Experts of a small language model.
Experts: 16 experts in each of 8 layers, 96 SwiGLU neurons an expert, a softmax router.
Training: a variant of Adam for the experts, 851M tokens, 3989 steps.
Below are experts of layer 3 (counted from 0) of a mixture-of-experts language model. Rows are named router (the router's row for the expert), gate (a neuron's input weights, with its number), up (a neuron's input weights, with its number), down (a neuron's output weights, with its number) and show model dimensions 0-255. Each number is 500 + 40 x the weight over its row's rms, rounded and kept within 0 to 999. Numbers have three digits each.
Before each expert's rows: "comes before" lists some tokens at least twice as common just after its tokens as in all text. This comes from a sample of Wikipedia text that the model never trained on. Tokens count by the router's weight.

# expert 5
comes before: "\n", "-", " The", "|", " 19", ")"
router:464488566469469503546463547551524502513529434441558519462473569505435541539542476577479441471502551466479470517492536511511500465500554534462433522501554538488476526496524464498528458463527540487473527469488434557532517431540499473525470536500537471560478483548562536504513491488537485571426434481459498498539533444488501520488517559474479534567470595508445552575525443507477478449440487472516486519565474480545484505478463526520560450476477442507431544551567558456550477436531510500404539546431457524534532491426528516579459539548572569443481458502548507499479479481510568483514492511478486489469514464516561455542556452518451519578485546446474535482543536514564468430458477443434468540444457492536548529487447548496477507537482445427529491513465448577550533513524545
gate0:523519502484484563480574487487511518501557541438484590449528496534511520572498433530529471445569500487496496509452456482477500458565474487570463510495381487467513583519503469522534519531521486445480520546468467503438460520468478457472532415518539522455483451463555497450522468493464470526513518460475466535586439428514512501517444488528438509518471520528469508432499470497493427408424541466500480516531453567462500538494466559541535492520486463593473466563456555549470482567427459517511487536501499531437462498491411560504485619474491531480481444482533504484548539498445522533495517506474498497522489528448531520501563482487453437517566447451501466533510479529502454505532498552423409446538530507506553485515454513537520555496387474487578499556529521514445468517444521
up0:513498525472467577517496539527482572417503451427527498495587553459506481449492492541446492455486502462544516476501495393411475453497499450500506491469495496602507631521466486468519499531573474420467520496521482561486487526474516525554473510458530492462520523478539452468536527492452545482497519621501505492571496511472491565517541584579485513501492488509510446466511526497488478471418474471462490485422438572436521507506525463515514475481503454526556466550407518494478486583457578467507535493499470542479506530496403557569463528398492506449432509490547504508529555540419511479516480426483533537524498517484452484568549523458494494502562424528523432487481484539526512515504499570463525483488548545536505488494510513491518529451428452524546537494514474507451468480548533
down0:522502450550471552485487465555516569537536513474497522494506541504548519469463519458503510577473428510555494498535513508543456526491526561446518586494467545544452518541474538478488524470552406500466478482491555529506499426471525494514489494503569525539524569488523541499522566482556467540484424560495533429527551552528507471475517452511578513543566426488517533548498457484559538609555438517542467463476561516542549492445514483500477593483472527559480506479540564529418499494472450501463523528524486503485512460482535545502467519483490454518547466493411459480539500480498461560478513532628525620480495537592512576557515499527518543433418530478440498508489515494443520552545493499541570492511504513483601512481511454479492449473506514466464563474473484474489553448534504
gate1:477476490509571473433518482473477529485563446552518438543457509507458573509496518477497442494521508470529441571529499485497489448505526474478506480484493559408534463534482447535404535513522510491442485466458573550511537465462524538505413532475484479488472482521488513447538509457548527567474548497516467557550467484602492431494560499487541541521511483424520471499460459490497521468472513472506603421525467506611511482505512416460556533496497561500527465509512590427525526464508496442510479528489471543459488448448493460505472440426495426482471523577489461479537510445460540470521523507555477516506486489558467479566505518524500469510547526518441507465496511512554504461525481501529525601497482519430576492498420434469461505431609430505510512530495509551560508579547560
up1:592482518354492538462519473500479431540528472503555451484514498544586532578486534501485490523462550485499556473522482387496468444471513447467557500516524528471525509466480523506501568514489505543536480497479574471462490512496490518466542538445496521489510496500581545438498483555558522473559547468502487527495469540504579513554510492550383468549507538513491457556473511438474485483456476497526450551477484476468454464482500489453542462564513584579584524473458506474522459496517555545510464518457540424544499476555468454510523452508388474484526522470503444523463475508534531488436492506493489498537496507572471515542528487518553473473528505505519472492447502479540539545420494452442513461464450507539511410520470550504364571527498470579481531432495482492504439484489479
down1:463482453484521504498518548523458474542405545471477447513556492471500478475600523404483534528479519427465500503517558509436577535590499489508489500511429513498539525483506502528486487476508429490521510523625424481439525370487425526533519565493513495502504479581557512471443553531454443494502505464505451525580480538562475532542576498541521519531511535478560456516575458417498495514561464543499528488485496542505552433459432474452417455483526459457532493495498554453451509521439518470515503502499522494502464535476502507570452498504486501493501489553509407542482514464460500419549526552521499550572496523475533462467484512494502538474442455532518513464447481520568452465453445520510461578535521534442444508442511489528457475535496430468545550501482502511502570529482510

# expert 10
comes before: " the", " ", " a", " re", " his", " an"
router:500441565487415551554478547546541530491538476471517596471442523503419544553516455550474451472575583475504471554485515515571444474488531485506452533501539529449481499492520479443482470420552525518456522469515485492484498458513466449540476563537557456537472478528519585465532531472562468549491475440427437506507509448525490570430520538476510569555478523487474546541546410541485480488466462505530521565539475492498477484454435558554524453461503480490435540523550549472557458459537474517456528536498443525515513452486527529526497564492541559480468453551576531464448452470545547535549507525479481443442551466506555471495525455556466524537507546475461550478568543506513478482462487496449457536493497473547590525458450541532465470564478455508551440554471500561503545521515526
gate0:470509433535587492509545532482549506494534508538487572444512498480540519528507443495518516518474477484411470503460602545548505487500518449483480448511474527546494534423492507517471449527497495478489489524541460488421476543528465537509473486530451568483487484582561387532500491549551548495503446514469480499544455442480480472456521581525444497503532494646492533468458485539508510465635558429535491527452532510512528423546468538514481539468427607504546508494507460487514561411531511431490503505511463499468426411428562452552495489544480522475523491473535542498495503480542485521508563501490465464473485531477424500527488534503527567511496448504486465554496489514418447561467516429505524512508510459469528452485512525482461457488472471487464557475520443594535517483492467
up0:466552512495563500523551504489558503516481507569512499455545493507471559502475482465496492486459593473470496547512564517568389546531504404555519488495456512500497438590494536549523435533466468570486441546502553478464510514503506526452478551488506513477502461563540433506477536516513495448558499492501493453578564579521527481439568522507466497480506497461464583496506389519490567504515442477524499512494524601512488533513455530537522525543491471518561471454403522548391537472506563472530488509533498493517515475546559526515504460508474491498497450538495475490383486491518461543492464507457520514439484511488450465482484526528470513462534434505518440527496510478497437569469502475519516520582500439468513480469548491488457522544442518501444557562531523516429437468483363
down0:546489568483438488434550542528500454461515470553508500496431390515475509565476541551491505514511481518510486524434432421505556482499482501498485444480479447537491410512518550521458468504565515391461535492573537473510399543547471468438502482500451482560435522469443539588551443495502509492553489479505494530512531557451465528482457536550499460518502460453504461459514527468446454470463513480498519473554466452499458467531494548540447400532501419510468465533492509464523530480585517511548577542462515469499513542556463468496475467541506506492478462525553538600477500544476432560479468430541511503502548500398464517528479483564438496525558503431477481546525478560443559531479521495482460463456496479470435525527496500495550518514477476591516547480508503511515494576451469
gate1:520527483484561529508464456456488558521518592516567495518447530464543564530462468489574497473519521456507517545494524499497491408483475526549498466505499580630515511468503473521479471526492460539448484509433525500457497498505496527541504357504482544518476517535509530468518458471470514414489512513570551458519482505517494503461461537434492495524404484487532567507495423513426526506445511488557509485508496494527491509494534504472525509486639463542458504531518479457460450521461448604454497504489438530497474487514483553513504379489530516501479448436450412474541536505485490536492564400471509485508494525600493505584492511529541473448531575515551455562523504450477487433529492486433549501522444447490543469507514494496553520506495533475545470546492400494506511520466523
up1:458534461478498527461471522477487577492516420533501540555512497477527564534491463486551526472509546492505614489516485477511437455489474531510489473456596459463527564476482513520550494531430500501462469494442513507536481595501487564507474498475520497491463553522463469553502519452500543482429445544541547445433541492550566486455494531419549464481516482490436494543518441552511460557391460543534482507527522516547483485529571492480487509543509498566509424522525567520485469501456499578463480469546496577466518461590501577533524535511589528509496497478471481499501512462506534450495656485479493511504501550502566485576467467479524466462560591466494529469533424511486528474573490477512469569502485462496503484468512442491483516514444492554464485550544396461532483545487483
down1:470488482513531526541489536443479480455566528465524484530418543478577528535501502481524514471530502498485511525559537470602473509487485598519547497478543513506535500564474476529521448489545506519535499515464457489461407487442521462506473455536467472497444487516487551544514503492511527488502479512470533503428557538477534400466473486458488532487473424482511527498489579506450486565493430488467493501436510515549373514517521488450533511537513473539499495480487526466529500477501473420557507478511475482423458521466498555450475517554488488651492506443540462538524490513446473530550462522486556468588466523472550553458496452493494469472501495443540485441511511558485525559534518464534502512591527490457518465536490443482569447505518457482428550527501498573655492580470572

# expert 11
comes before: " the", " ", " a", " The", " 19", " S"
router:475465561470424514542462538547570521521515447451531560456421558526428540523524443542433437467543526460499488551510527517551469485491555493474437544498532526463452462454504446447506455438558529520456511476536438525538499460538476466550498554522584455535458488518549566490528521453549484564471479451456478493516541454533483551441528555491501566547463534493479565546524444517481471496487447488517491537564489438543446496469436550545568451485484483502455544505559551466538497444527444510427504546471426547520534457440515523548461524499560546452463472534532521461470443449519561533525529538459511500454552505492545462533529462534437535525466553472465549468555556504522487474465486483475446552473491429529563520481447521531439492527474443455531480545455473557516566548498516
gate0:472488553509503542548528514577533534463518596523533522506530466577435527464431496526441475460518585462571546431472474589540458491490464526498555467481484468592558461506518502507531477442503471467501496554456526402500544559486469505496466412526520521520498522456542464508423527559423521526474501485526442514464440497495523514567463400513519527510487497483409544490508462513471483462498521487568503511448486458480528484500469509562475465488459536459602468523604473488529522526442466467494460484474464572529524453414420515467510459541534450512468449507480508485547423535544506461491439545494471493492522552505565507531456561530562535504509438481522483524542504501512493458532488487560511452513517466554586520532541560486557526523434466522474464545515569540496524506474455
up0:468504563464491510522470449579483552518496506494516514466516469492490518521520561490515502508654539484517627490488535525541454536521470567516519512502557509532472544494483478560542507510483564541422528469410483510549524544494491505493501521515552539502476510508499510465495494491413545507464476480538427472470541431492483534501468425557518529485479487473442450537498494485514539496462516507457494443502564468551572546484425427509490440577528533529503527457593479541466548434400409470471515551520425501574542472470451534470540521502498481432493501432498451500482454570477518511568551449448470483511427454531486525506505506561486421530566505481517440529468476453474523463444518529480486512528470509523497548467545518498520517490546555564424494514520383492501518466530490
down0:538535484482535459496493490457503531548475530498494495485580512468453536507506421518505496573480459461551546450537517477556420493498557413575478475459502557488490482521485518423506484454544497514497491457471542491553495483542475460489541507534544469568413542495483563442511620555534493483480420472467454502517549496477521468519461476485499527464555482507445453456559534547547491511529494462461503445535555512498508459497564453513480495475545497501485512505495531505489465507584509518494472420578486406521500535597548455443447483472428540566506483479486469464491497498515440484516384505435470496535552468493457494554523523512476496422537464426528512492506462461489534626504493486505544477400469465475511484536493450517562555445481518493528467474482464456445471474437599
gate1:531441481428484496527597548538521448494517452437471498385494480505535484469500409508577498539530498497564452445501544529536511502512477503551551504519451504559491512504520487453493531532484508408469518536518424511581512486521443506551532347550440535502515518484478526541502460431495519549482474504513451502498529401546515502462487438478534468471495521546455516465484574490484525505575489420509528566461485544469514477499527476502480446470508438560456531505504507454507489553453546485460533479494468470489490455472541498474497507461542415460513482453536548483508479523528530402476485506461523522518521441547403526485528515503488520500395516488510479484448518442472509530472510554463487392483502466516513495570530513507469535497489554483554462602455595523506580532476500
up1:548506460519512493603538492569526520504559499474447485513562485505538432517482496476544526490531459471536492487558527509504532506484456508546483470510530521463471614532501491437467530521518501460491481566472453547490490502446524520566416497527452487525492544475462499516607518436548507534534486592528537506504523481527447483496435405574544513479536524573404610417516485505521553513581466452476554542458506477466531485488457488525501494440509464543530506530493487475538506563489599475451469524511495533493507459465509497473525500538545471511598463467466591539520496426533464493531474466443564523444458480522429497449473507462514595466450482466471577519463502479525527480474489520489504497514532455517426501453562510481443402522481486485612488507477509527526514461490527
down1:519493525564518539478479549455434507445481522479504470550449494459492421587478455526454479473544445521511518479585503462449478591500520539468452504487479461516550562438444440489443475448465482570506480501485521547482535532502572562515438523490442433487456495426511459428503513498517483426579457536413510492512530494482464474550520488489473474488581528510431531423515516454544548428579453501482584559434556527468507502451469561509569506495519541516482529516490522476522468541535537499532502452537524437549516504491443502577552489554551486522480479468497515497509496429524483549526472487402550535524515541536489513518477492502485521517518545529437540477446501515526556483476459485457533560497473569497433468424516498562547453471521463504466488477570462450542492468600454